From a checkpoint of a small mixture-of-experts model trained on Wikipedia: 13.1M parameters.
Below are experts of layer 4 (counted from 0) of a mixture-of-experts language model. Rows are named up (a neuron's input weights, with its number) and show model dimensions 0-95. Each number is 128 + 24 x the weight over its row's rms, rounded and kept within 0 to 255. Numbers have three digits each.
Before each expert's rows: "comes after" lists some tokens at least twice as common just before its tokens as in all text. This comes from a sample of Wikipedia text that the model never trained on. Tokens count by the router's weight.

# expert 101
comes after: " |", " the", " V", " The", " W", ";"
up0:118094087085177123140052146148129147161108128093094135113122089133140121100122129155155129124114137140146106153090108187114154140161101116138135093147166146138136175091135124091130134120114092146134124146109114130138147152111189141145149132103138104126104094136134115120129156121121106110
up1:163123134130133115148149133117167138155110116166083116111172105096119127078141141137160129090192120113075143101113118158174097119153080108129129112116143120139100127119157114126091149118111138115148148164092123129114141135094116133134128120061149127112125158118127141121135166117081118144
up2:153122171122114143109131116112111163132115185097095099094149099108072114139129114158131132091111163155172145154119137159133114149110144106141128162123140117144108116138180157130150118123092126148099137167174145124097142097136112088150121103107129141084103160104124135175105113128103116116
up3:112117144062111157130091131127139091137147123070112154120078112135132147109132144176103167125126135123128123123107133107171127164135130111125134104135112146149135114135136121126128133143163106091147107133114180075119163152112136086146148118158128084176085164150105095139121107126116110148
up4:126138093097113129137113157141095114166172169079147117168140143111143185095180132110104109143113162128113136093115129091079150138137153144145115128136093098116110119106141125125140148116127095118126122138102088167154145167128161136183131109121130081129101149126149129147148111149106151125
up5:151123128116141112132138164118156102125154128118113157163188155122201112154106100148126110153105138132133107159152117125167125144143074090114132110114144146144137161160149153144145097138108119152074127127117104090137111090127106140176113139129136161140101153164113091124126121114100167117
up6:100145128154132105123102112104148164083141125141105104113137153087113106115117155102124120097113121166123126093126116116103127124109122068129133084107149139105108161141116075129113167093096175151142132162166157092130119187160184169131117117143117139114122122148131122115123123126108131160
up7:094137119136117114113133110127123115156134138109117153162141154085132076100128110134175113090145145136106105134121112126096145109116174114131125135173114142128194180129154099130151142141148166149112136091163164123150090122115181107117128100136124126115101099170140143115110149162112171119
up8:127106127147136114142131165090162152136136124123078139107118161085150133157154102104143084122122117136188156086143109134130146148158162072101118135081155121136122168118107158149133152181069131096121101129120143121106115139108142116134129134144110144137120141135126165103124155121107164157
up9:145140154152158154133127107152149140102075147161106122153094114128065154105112194094107126116104084122141130107134137130068137132124103112132121105145150091122107146095174112131153151104115131155135157119119167160135141145140135158104145133096099125137107096144106125118102161155145101143
up10:142139174130148175138130088151154130107157134139107091131112112102137101148158133098106121117110116094150145157123121125105094142088107166151142145149146165133169156101150144140107114169139146166130138111095099114139098172120145101084131136145118183168134150140090093152116131102104120124
up11:120074101093141166162146128133136132126072125121112122080080149104093133119114133166138106130172100186163111110155152113118157151105157119108123139154104130128117096137158105105126141126097110147086168113129111135162173160115149132127133148121112135170125146130118170132148123122125132093
up12:148114111144147122155096098166140147128116138106107131112131167123124181126162087098141149107132107136129078085136100143101126161138179121127140153132097158082090164119113101138138137086128148133131133146140071121118083112116142095144093116133118140150109104169111149133113129080100119128
up13:154109152120110112100101129154154130129101100089133140150141108204145124112133097164143113141141141138124119103146152140116125122158165110100132067128136119143144092114110178110099157110126137108120088131112093091122097135160153117197136115133094124112158124146141168113137118108169138139
up14:135117128137145096104134130175132110052138147121121149159160130095147158126118133133131152129138156119141112096159166150082158135112127123114115123118127128138119086085163140151120163131108132137124135158162105170114082153078140131091141099134107110155139172106156096129114119128183128106
up15:110126161133142140122150119143078138126110134108115133141151167100117161091141111113122109135156077118148136128154166116106137114060143155156116148153106108117198119129134097161108104118106136128121166147142104109088159151151116139160113142144136112137151180122101121143129135116179138084

# expert 4
comes after: " p", " f", " g", " l", " b", " t"
up0:140119161119158086101152139134125119142065162169118131159143165133123148162145145094107137128169120115119132128116143127104100140103110127130109119121163121130133124120114157157094147125176119180093098100124129088144120123112167158121147145144072102136107110109087139132159152093163156101
up1:148104099121145099119128116161113153110168093157124126091141136124114088141184143135094095119130118150116133158120157145130165115121116097156130136168115122104098149144111123127141101117106148109155131096138104146148105185115140148178104095076121142119134163139112144114131124144183141069
up2:140125123134149104144128137083150101136145082144126097149135099155127118144126156095113086121142118116133126139122159115132146124127173156144132101175126087133155087096149112147166113125112103091191145162164090112148105134148141067147168115138127170144120123152116119124119080138148142108
up3:123152138146093114133127131128109146181099156096139148114101112111156114097099159172127097141153108127121102122127075135123129107143148147147122185078169122144149099139148170151108123167140136108106135159109137157120094091125137121089090113136109093130182152121130133138162134111147096120
up4:151165130077174136150134164098090200111116175164126120129124150094108111147145087109130085138120098112139145126092131120079166122108133137127148109095153152147115134130131148125153148124126149134128120099115155148144120155151114115125100148128116107118172135113172159135156131114111113181
up5:136118119174145126146116163144168116106111132119074143139144108143145164156132138168120079116129154074113116123141101122141105094135120134138131160106113118157115128127182116103136161125164124096109117159146113145120183126118147095137127090098174107131176131131121148156123105094090134166
up6:090142113136165124150100114133132145084160140115110132154130143135114079138141155140128119160111108108167161150132098107112114156137141169122153151092123106130077146134130113162081129152169116096135148145149156138120076084074075118122117147103094157109156136139141113134109111107144116144
up7:105114130122122120107167131129129134102103163137128123176130164195068075129120139124157095131135143110116182107086167103145145136123128162113120130146082096111129110116141128134096155142149129165125160143137129106163148123119160122086134126113107106111093118133126167116099131101145160161
up8:134126144132159117154122140141121137158099141108129110114084160088092142139136089123125138063107120163150131126106115116100142100166102077110138099177145148102127132120159121107169146132091154135083137181111116166094165140149118133148111099112144140125126106114139172161145097129127134135
up9:148125124133156147098183136142135095142148126138145173144141162108156104106142135145129158105138162106115126120107168130089148102125105125127124084139136087148094110101150124146125145127129074114091150102159118097121139117098123153068142133113145133136176123128119083183146092124085124122
up10:139156105165140134140117160122081127108144144123127130115105134083163118093125162117121118129151118127104111132144114146101108146131158147125119124143120169141135084134130115135137096154156147141161133124120129106136164155188145130183134127095142132115171117115104067070130131120082074161
up11:125132121180149117127136139103146117118127146134115115109115145155114154193118132132109143150145141159109129103078155131105168101129143135091136153148077148128161118129106156134121148136110149164150105084138075119119067152142149159112140116134122143093123117109113141139109173113126126057
up12:094112125177096103146097132167123120166151122088127136097099133104171143071142161144155090119151131117105127132164156151111085106121118129114128129143150131123168146106144128142093132082124117118126093162110122108147159099126080113152112172128124120136113130117148141167118079153161114122
up13:129148131166117174082154114168134132132104112113168123118132123110138080107112183131145107110156136133115098130112118125097164103153101142153138145143121114113119139146142124163127114118107119135182137106137108146155188171178154117125134116117100116118115106161121121060103104118091150143
up14:139109077129179141166145110153098145124129141179103143107159112127183154108124177163141142107112133164135110124101128146111157115122146128104109089175147179126099064120163168123120123111120140089154099123140122110103126107139160120149123117123130136139115117107082102113131116125120121113
up15:116146148098103110154091100115129135096141109128099070138105139085137155147123149124145113177094140112170089139142141147104117101121122132101147147129153145169160094093123134116115096131115137124158134093135123141120142117187122156139107117165062152158122127172103163152148129138140144123

# expert 68
comes after: "4", "3", "6", "5", ")", "8"
up0:105115123128144069094117093063104139155124131102117152086160142157108131109143164150136144164137147133128111124156127158110135082131128084111114115100120151090141145146163065118157182146106103127131134122143105075113116132133105130110164129113132153132132146132149133133112141152171108147
up1:148125112120160124101091149103074178132133119092132173143170213140125133108116121081132106132092139117132100116138137144142117138115136169153111142109127167080152127108157135141123152102156082094119148119116105136164116119122124088123120136095141162134116118107134145149140110104104140106
up2:127107141135138118140101134104131115124122150096145163128091158121137096107120126142112098159130147127157133167177072138109096135095138171133105131109102121153127127129167125099145156123125141070156116148090124113141099152158146149075178128155135109180145130112119135112126114140182103160
up3:138142141092132143114069159147145157127102131133115102128143089132152133111118119147131107116189144170108162153130096148126170113114156126118139134154101139098133117110197090141112128139106087139144149164107128105104103120123156098115140133167145102112122152131152157082119114125157140181
up4:128125118147154109159099170150138154140110100140093175168146141081119150130120130091133133135123141137091131068118107130115106133083129126141196116109165186110140099139100120103157144116106129132128109149143118118109110138131126087124154140176137181136137079109130129122133138133133105096
up5:102104139135096135123075168151171168109142113128115141109133091128136137106115117094124168100087129121120135098138098104160128095152139105117110128145117123075127136156089135140120116100100148150126199135110086148095166104107141099092129139169136155125137126115165149128155115113137153144
up6:112133111140113135157156153126130091133123102115105179120129140158128153127146109107141156167146152097169099140150091075106169137135125129072118124127121140105140123135102129091072101126189122146123133136173149092138096132114120149146136118121110155084103149107128138090164102134154143150
up7:094104128108138096155099102131100120131132118138120124161084114105121123159161140149115100143107155121160134074135110095107137088133113112096136149115101133132142163136141143139171153156163169164128089079154151124122120081108152150147129140139130113169116106144125150109104134193098099123
up8:092102126119099121151104135164103139090102103099114106084155156111134080102111098153130132161147133160125169095131139166144143114165148124164120149095129127115114150081131122136138164128105103101139165122122134189139170133161096114109113117119135139097116126142147100129150083153151101145
up9:145119144133119133137110153155143113111134127078112158100136194123149126157102156111124101115105156137110114112169132146179155105171082168119114139128122121104078145135142159109170134114148121142179110130129065099138118114117093139102102130160093119145115114141107116087152135123109125118
up10:121110085163182131159104121130109153146117121138122143173127110067129112138133093124112083117124106126129099136152138087176135129131107140107168163117124131120140165106112137128131172126121092132114146115113139143091163106161090110106118098154088086114163108136139118122169092096145143141
up11:085104137131147136152133179150130174100162147131113106108163127176101122098134164112115117145125081145143155096141110148103126075136140120143153100142161136089090116119156096142124151113121100156102108073132093158131168108130108116113133134131127119144135175113110139144145155080133125140
up12:137151097125148068123126121105119142140154131089126135143077177154087146086071168141160164108132133100122097119178179128137122125150096148139100080154100130091157103130154120133140122147141119134137144135119134156149097115133097141167104109112093145108135146128125137102146132122146147136
up13:144134141179058121126115116124108140170113136115082134121135144118130110152126108149154107137148157138136111085093145106143146140121120139191071139150115105099151128135220124131127114139117142153098157109160117132132115146129110131129135104126087147115105148130137117099136090128136104092
up14:132173150128155107163109158121131134096190140147115148112073128123078159084163125137136116141099123119152147128132130131120122126127092103106155107157119167147131107098143126073135088130139112125154136151145117103073100137134152113115139126147094159137126118109128116142182107116157160089
up15:134141157131112063123130093104126152193113163151107122115153101137172133129101152177134148134110162139143155138128140145096193138114142126147159101113145156127128091162145120126099147148075082123129137097090137144135157112165122140117120139093118103135116152122141113103139107112131100133

# expert 54
comes after: ",", " in", " of", " New", " United", " South"
up0:102181090138111111106121116142100128134107144140127103096127125137175126078120128168106138149078090075146086125144147120110153125134133154135122111120117150146145166099109145122150135181148126111140179115190134136120098103129178141129104130118120102150119116152133158134143094116100105104
up1:154111108117165143100127068126138135139110135118122165108134142124115125147114131082163137109137092137155107107142107115123137180112084147120149114121114073102127135113149125142114123143104131181075123111139121140165173135103163160101160127137146167144133119146142134089109116102162099181
up2:143157102159157179137098163060117109116103146146126137161113100154122140142115140167148117082143188135122128120085099138078142116156100109100144146147118132141134097114125140125131142138130089117118135155163137125116131123154112136097108071139132106158119096108114111109107158132143107085
up3:096168140166140147124120169184106120113086109130118145155107133135137134110126082132097084146109115111115126123143156087117141148134109077096109142114111086120162152095151127144161116167155142160158128126120160092144148125161100159104125115146130097121135087157152144146103126081113133123
up4:153093114111114106128143112157140101104130118111128146113123110137127137162148122138147107118174104142145120089179108094116082145097139128073077141141129161085159139117138093118121122141105131130156133158120120106147137159119135131165110106166114127117119048182123134119121104135144145174
up5:098169120135124094094146164139126176117143120156126122142151106146135171159106119161152116116146136117128118140091140136128102115149128127107132141153127105119125119143133140135120120061098087148125131124112108111070139184120120127083154103139152174129164194122139135152134117103153128075
up6:110117151162124142111110123114123158124133150149125077134137115155086142127112115146108115123134153130127202104153175077119103148111104116166107118130131099127112113117151128105180151111134114147146131129125116087170117137092160139073110134125130109103128095125077146150113121081176124117
up7:135079159121121128115107122161098137177140121103137124108128132130116129112130088129156093128128099174131117113102121109130129157179138122116118089122133126153129131117198097086112102132107129117137113116150146118126094160081160089104110138166132152133168134173102118189125148108093128115
up8:121108086185113122137118157125157126157134143171147111136116156131135141091079128113150135129137113086098156148135154112135108155104137143161138149141075119136138112125144123093106135136100159124082126138161153150164107164132147135116138137126115079130077109148066128129118115106172167137
up9:096128140134136143127138106142133178147131100139126119098109141177098142094126119139115099095107103157148066128126137124071128150162120135080152131117137092119143138131155125150119156097102129151101108110117144126131103141182100170121152163101118166119126124108112095080156107154096097113
up10:144128144102162113118118128145156142168128111127129105098143153135119146128164125161097064151140150117141141092108153134167135121151137126139075125102166150079139142109120072145123127115118131121158102125153130146169127117109117103124122146148123070152117125071095158136094125080149156142
up11:092143099146148114149132118113147117110147163162156133118112164090099136127176132133152128114084108134136161159157094135134160103134149105101118099184134121142107174126119125126137125134173095128147129144138096097108120173158137151111134126196118077149138127104145116124136172098152113117
up12:116148105145172091119098166100161146141080137156126158173097127130116126162163093132079166101142119140143145149188154097107142142143169116104149094145126144120146133117074151101132145140099108101155096132138154139100143123119130114155132127113126145100125172119132123158124086128123116116
up13:149132132118092122130124174124170137113123095140139069122116159103135150129147135179160071124121119148142141160174113132135141122079098146090119127175162135115126115142148154169127144109132124111136159129110120111100129106132138084133154081169127181140085149122136097135119140108135102134
up14:138078120162164161128123124107122141154102136132119135162103116122119155116128128112112122180133109134201169130113127093071157167139139145122102141122097143113152130126167120136088145084111116107190169143134116161147125128123107125090118150095126109153158116133123097140145136097137096123
up15:180096148121123151138139154117101175172141129118126097133078109121101113129164140090116162161114118139116129077101112125138105169134108101120128127147153158106133125129127095129155134106127131108151118114114152111159116137159196126157122094166117128178076116140113152087130138110124114156

# expert 94
comes after: "0", " ", "1", "3", "2", "4"
up0:115159158101133111141129104090119160093130160146159117103114166131147157144075106144123112167151127138093160071081109078096138128134115115092127127162151116132123129105148126168139135163096129102147118106139112130112117121125176097121159108125168154143128118132080164123124108154141126158
up1:174150147096112185117130120172120161117119115170124108144143093158069121110159111122159125159126128148131110118106142121092129133167108120104128145119096132079130120161098165140172072115107109128149108111135098152128138104117168120133111113117104135086128136158141137131151151103151149091
up2:070158121140137085135138085109164109092156153072092146127151190133134126150137118158106112131104079161084183121127134133118132123119162103138110138131116134105080129118099113145123125118133113153173114146102119147114143098124129139171170147133131144121126142124149106157140089134114138117
up3:150122077139104145136127132128127101106152112134097170120120099110109114123137131116110114116158105198184153128146115142088129097122090145096116147136132144111138151078131162103130142117159104164162117141089131117113150108158098184122145112135148174140162120100120134162134152146163145125
up4:132112109130125137160138161118156133156131109084131140087079155101163085124144171084084118163133144140135115166117118120161130126099129134107096117105144131087161112125131141130112174128120126128131134106124126170128130114140158159154140174160123087085091133109108119133130165109101118182
up5:180137100093125131129179100160144136113113120095130125156110118103145125093140108107139104111141141120175143137152142097106139139153135178136098106142156138146097096177126092135134128119139096129167145120102106136132123136099103083129160139124148113124151155069095166145165158144113113165
up6:121114159116133080134085113135111107163125106153154114098109162097086132153108147129080122127116157093090219108115141121090126131110132151108166111127149119116115164113141090159146132125108163111170119141142104112134108119117148152105119122135137158127123096135133101111103146138164133164
up7:146115142120195163128059133157153135120154116097135155113150141075137136117141120096135112138131110178147103109093146103104146153134151109108116133149068122126132121153144133092121162159147108111185119140103128142127126153141161093123118117156084129091140129137137085117126129161118123135
up8:121130116117160095134097207095140122140151137109104173095125154088153125133135144168170160134154089097083095119085131113080120135130127132112097088135155102135126100093151149118139129165109131147163152133104107093137163128136134154147152114112085118108136135124116101124119140126139135142
up9:158123153140137123175131135146080125117105116152120162101123141176162146166071143124132104130098092093143116118110125127101123116135116156139100126146143123125167126085106129140153152129137097165147066102084126112131131167162117152117157169151112156109127078101148151131140106119152139132
up10:099114120118108152142128145093100113165151105118133141111148118137134111136159123128125151149137128094110127149165115098101144109115161169150112122164142152125130094135090143140121117160149091140139156089144092148077137134085169102101111151116149104109176114117080111154149156097098072146
up11:154128111099176145092160133151069142128138152170172124153106142090119143110092074163160113143141169125116140110151117131107147123182159121170150127106129126121102101128121117099109152116130139135121127154140125085134161114143127093116092116106169160145118138153139111120134126135183150134
up12:101116120119150085085120130130091136118127093089103178119134160099116159118115113143163152118148110120113140121096136133083108113145126114139097080134141201129159113150151126131107099150094110121122108153156198173130140123153146102110131149155122144137108119134135105083119133140134145094
up13:126105121117151123129125157148094129099077098127117118136133140187161115102112176153131142132130115129095104087176160087139103110131094118162177147173094145098131107107143149127136151121133116143150112144135137130136115134111123117131127116138087129125151169080146095064133105135144163110
up14:139129103133150118147134130142142141107143157103159095128151134087139167154147101174163094105118155132139117096124136115102131123141140134126123187086128160092116126116138092128097153146112107102107136148138133122120102103128085134093163140127197121145083145102102192120145108147136112159
up15:124099103192150148109177128120140141146138089107131099122118129085097126096124088124132111147109136104151132074102132147127128130110128097148124175081162173099137146110144150143112159155098149117140100128121114152161140143163150120089133093154105136127157144128113096149100120121177142137

# expert 29
comes after: "-", ",", " of", ":", " and", " John"
up0:128131113117118149159089110083162103134167109068084096100141109149145141105170159124106134104158137115122141114108147113097136156130120161126104152133123168137152156131102090095148116180136102089130168147164166141130158109089114153154136132119138132120101149130128153096115108125158107126
up1:163157184146072122168116113134124131148133124121127139118158142165106108120123136084146134122131165128114101151123134109128136114136132143112140111174133145121140128128091146110158130087105109083128052150164131125098118145162156076121103134131132154141094127110117145155138101108131155064
up2:120107092129129087116127138147164128159096133109123092144131147165086145107114123138101133095135119154115135145158094133094167131104152089138141140123117073095155178111129152138134154116146166151113118132145151116125114136127128182130179159085139143154141129148110153132133140128141071180
up3:137143071129132144136126112142120118105114158190127154144134131148097120082127155104114092145117130138109118110192139106115175113107144118122099107087145112144142127151147185113168144116094156140130106134129185122128149169142175119115102132122094146146120132118096138138104173099127140130
up4:093131141107060130104110131134110102123154086096142123123116119131113127076114113121131143148078138122139121128148165122153104108152118143132078148085080157177156091131167141146129131171120111130151125147140087138159138108167139130164122140125110144135137108088139139126125131077156113162
up5:153126102063115101102145194146162133125097119102123100141099132113154139122111175112133112158121099169094109139127130141140104104128150131124117178120099154119155115120143150113124129146107110131116152104120081114154159154121101192126139130133137111119130162151142110179128172113166119121
up6:134184178120102114150112103144125125133169132133130122154109131115097098116133123115134158130121079117075140114127105109097110157100133118125079148133145157055135178123131123151104112146115144102125138128113099117136084120144172083113145121149118190173135102133132150127122123119126138109
up7:084071116116135160109112163122168108119108097114127145141140107155137164081143132133133153163122141156138117113134101107116110108148136150157119149155148141124162122096146131128147073134111077113132147157145126083163118164138129150158135173149109172183114117149136114134115138160102107146
up8:153129141089079119144090142113122085160124140120171148164118116174138145101148126118117139154124166096127133147143073122110131134126104102117129112110110142147129149108128171120128125126114185116075088140103123143080140158130162110156127069156099140114146148077144126113134145119138145133
up9:145126162163136149145126095161117102128124134137156148146167116159105122093184094103150096133162142126108087117098105135124153152127107146137134105099095127127113150140101155149128199156123095112113134098165159120121143185116133111101112149097088146113146119117147125118107127134184130132
up10:137114125146122124119134129124129103151117146142128128102129193118111152127159143134106106166107077146155120150150132112112182134156139138107135129119126138126125179145163129141120127140109127151072134104105096120109158150116104201116118101116160086162151170118106109135121154068133106163
up11:111134145143075152116104128102146124120179161148124081113119163108105105123136147143146115129105111128113140148110114067141164115122128116120112154127143120113108147135106137157147133171115134089132106139100112077179086117114182123138181123131114128086105139118164130135135105124148109183
up12:110155122153102128122130120139141093117153125124158119119077113102130095113120148094102136106170108109102171123141115128116130135100112104092147034140091113079110094139120138132108161150147122137118130131159134102158061138156152143140169144142149123143136120136108089140138142159133142140
up13:118102141158102135121110122140141179143131141154110086112123166122155119135182131088148088123132116156153136104196098106138136117089124105096097107160125130148084128144149148144121115090116126171146139115087123129128139099129125133140125152142121182171143160107113104149165114125086117110
up14:112123117123103110080104082103131127104177096151140102118142096106113130154136118128128115139144131121125111072100160128119148102165124136077173133087178177143147171132114132139108108131093140122136119134143115127142080123131148140109124165096139141138109103115144126137175158157162088113
up15:117120124117125087148131107118137103128078111144135103085119139160117175169168177116097109144086099154123174132135125116107120150121146129144132140155150084095107080139152174119099084121133147125156148136106123142138136149155085135139160138128118162103114133116143117110131194106129112141

# expert 10
comes after: " |", ";", " —", ":", " —;", " –"
up0:148127150137114154104139122079127153130168134106093149073115150111150121134101167097161094131120093137103143126136133154143147119132144118094157135081112189114136106162076124103119130126192106131140136089134099154119137097158109137120154132116119124123144146119137150099165132131178163126
up1:149147127147128102136151131147132129074112167141150116127099138120138122113088150173158081081138133120122115162130122173108139111135117124105084128085122136140121131142170117111133130143155107138100173176105112102142125130141174165115166138088144124100104118125103114150086146154075152118
up2:119121130134158046140099089088155139129141146151105121133113132125117108127116124132098102137137136151175146152156128103152115115138114068098149111151139165167099145143120110105143093170168131130171072129134117114124118132114107112106158159091130091135139128135132108139124177118127152152
up3:145164143119158154154156137159115152181132124132160124115142119122117115084146098073164118136126154110104140122135119098158111162130145138084110175131114110104151081140127121130126167105090169122136108143071129125168140128108157167096096106106134104111136084111115116144136111128105149104
up4:109147106134107099114114140125156128151121098138159128074123112135133100115131148106110141101126161143141120152079120154127121133159160107147155183136139127164069110166133103145106124141128138140115096131158141106082062147145126111116140087150100152144108166135084120135144161137121086148
up5:111131131134112109164097112087120154102133149124105145102124181095128103116131099097179120094124114113132085139149150118091126125114149130129089077114143128132114149126120098119128143149106164156150124103166146106130142088165049135143131123111132127146156140152171158084141121110138153114
up6:133112162148162103123161111164122140105136112113079145134192123146133121150135149113128105134127178153110108097084156162110134121130135114121119143129185145080130122151109118098149123124105098150154134136097148115117119084128147108177146127138109181123143086086144119109127125140154114081
up7:159117099170145118129102122098145148122095088112125125083144151104103150127139165132122106164113142117164129110158119168076119144120114130146126160147156151118089132130094142105118130119145187063159115127155113108143190170137127134130129135114103153171121136125089149125129094140131126112
up8:111144139183125122150105161121130123110151099107101121099143131126145137136086148157136136106122170115119125148125134128141139172088124148178116128109119153124133076128137078135148123152076153170136087113110118153161132108098132155113141129107135121088149145097134116093106099130177088082
up9:097145117175104064146138090131138143117120117143127132095110116128098132097081091109151135131082108140145167159134088128073127164080116095110125115154174113136117130143177123142130124143133130132116141090150129110120155116111131109099118112171130152132177121158142113136144105162159122112
up10:113152101072153130190121138131178142165136112076112111144142159182140117122115171128160144173121159114132119115121131141122098124120110142149123121158126115130097136096099082092112113100173137143129137105122143118168130093121144132100167134119093094116145125118155122119100160129092131112
up11:089131126136136128134105128084171147100123130123132138078121080120160129138130110127147093131126132107150147122133152143142152120157076144089132129142117125181105126145085173145141118143152126108150116138080114073149134145133144113136165128187125130154143130127106117106116134184170154086
up12:120075173127130160099091091120145134101113136121128114166085119151117110111162152132125109132111098120116103141134142091123116117150138103113126147109152163161105137151122111134165104134097096108144123087124125150154114088141174132082141099044143124144124143157143140147149108129162115151
up13:128117144125100158141138136185172135071137131131140143122143141132110150145091098136110119132159103107117113111175135133107132134131089098116084152117132151123105116137134136139083161124111126115129117096134118158133147125152094136127135114161174169177096122186103115074128094159121093106
up14:095124130166119125089125139154098141132102148099120140126109138096121119143141153129109153156101147133132113128134153137097144082134139136128137128129121132138110134152143139120130125108111120151147094101152125088178114107122119105178189080121105120198105096136139041123105115117149132165
up15:164150142123101120119161136135121148150095107111171139080181106156122098110133123149106143162122125151136096123118166136131107123117105119142087141136126139164100142084140113133158142085155069151106097136111120135143117151151171130128177164145089133141095100096122151109123146112089111146

# expert 72
comes after: " |", ",", ":", ".", "-", "|"
up0:113111140091106061153131140108122129135102152150130138155106120127109091144135147106125140126103175087102184142134145125111109110107094152149137120127178187143151102155102107129126130118071125162108113114124122130130138100157136139162156114095162119102119112118083108145162100137160133112
up1:146106183133122150151145102113125146155119132117103096107103140105107120096169143185128127168143106146080163180133115156105117087123117101095113142117136141081139139110098143148190143092135132132146132139135084117109176138132124133116153114103103094127161112129147123119136126095102103116
up2:128100111164129143114119140131188150161134123129110119119169147152095153121163123110097119110128137101105102102102146136101125157141139123167090117115110155183110108125096128145162134117123143139145114120134100094111178129135076142159135133146081149124125164172128158109141125090164145077
up3:136157115171111103116128112111144161106108127102142123136113129150128114097144114104162102123122151127123128111177133130059133145107143175111096119127115176124136174162118103120120124087104132097149126061125133155125112142142184079126157087118090152102113148118107118122100151123123144118
up4:124136169128141076165129088096065170089140164090114110145111135133179153099166094100101123163153116153106139132109123139129155166108099129134133117141115125085125156128150152130100150126118185123150092143140140117113106146141138112108097138127112123132121113114120124093146153151166141102
up5:127098123155135171109148136144082112139121109105157156163166148140099174116121139104099090136122126107149122140116149155089119126127145109126134125139131099135134112156130116101151151093106110133124103121119099134110157152170126137043136132128120180129190139083106136154127120147160149097
up6:167152080133148146146113130138137100111099124134116136160151132117130145151086096090127120095121172105151122096104137135157108152146108130159140143148090108148075173162101138076104118118129142144102138135095108120135121088112101109106118167111157159097174147106139149140149154165115142114
up7:149123122120121113161096099142163129104102108120149129157095143146141177140138152127132144161150132112123096089152121148126136105127123125125139144152102165110146162088150150160133175091165132112180110114111135109126123093157115163154153102113102110123129131099120141125126116135156169039
up8:097097080167162143158135159120105116147145124138105103133171127163129159157126122129165103144132116117164127139120144082106177144129104168156130172107120156136084127127134088141153136151153128120141158137131114108124128084145122111116154082120116103098117106115156151106128067137141129168
up9:110120099092148118116137062148149114109125094143115137109140164141101129111144113125145118148124129092178128156164128116112152124106159150082113127081108117116181125122126105130123120149137058119145134114133108141137116181132104159187148104122171103110148138104149084135135120111126140144
up10:114121139123129110067159093161120142119112153125096123145129103120139107093120159112090172146094161096151139107130124155140129139086106150105176155137129171144141101126116133129125118147139143118136128138112120157116105135109123099161111178078131088162126126104105110144188147175124105160
up11:132133137082151114101107129101118111149101128103097116131125136153102133083123160119112146172114107115137085132073151159125143117163116160104114114142146144127154110132154112088112146144108167107152105128145202113124163144133161114089112094117148125140138157090124165091132129101131132174
up12:094117137152148096128105120157139130110145148158136137133122129102130140099152135090128133127092107125164121105088103135172096086134138152159083128146144127072163136127122138135115135125065128118153127149149166138134169151106187133127114137115115098088142085126140166136103147140096078127
up13:124143100127151101135125137106148108169139137139161117151192125128098107140135112149105118093098151080146085075143151126120120117098137155136146072134180126138170092117180123138129139066108096109181152106113136118123102118129140125123129112106135107142160140122169119121131139130128145138
up14:160135110136089129135140152169120139143155151177130140102142149121128111136133151096129165140147089128116127115103134114121134174152124103141085136096110135108110123126127140150097125134093123079177139106089146129137129141125167168106159085183144085113153168139140149129148132063136130108
up15:137141105161115107145141120141122146134129082158094107154147107089084154131139130149139069140133158131140113079122145135101187171166116123133143107120138124168106115108166085151129126157130157137148075121096117109146161134145121110110104128104141145122170094138147100124127172129146095122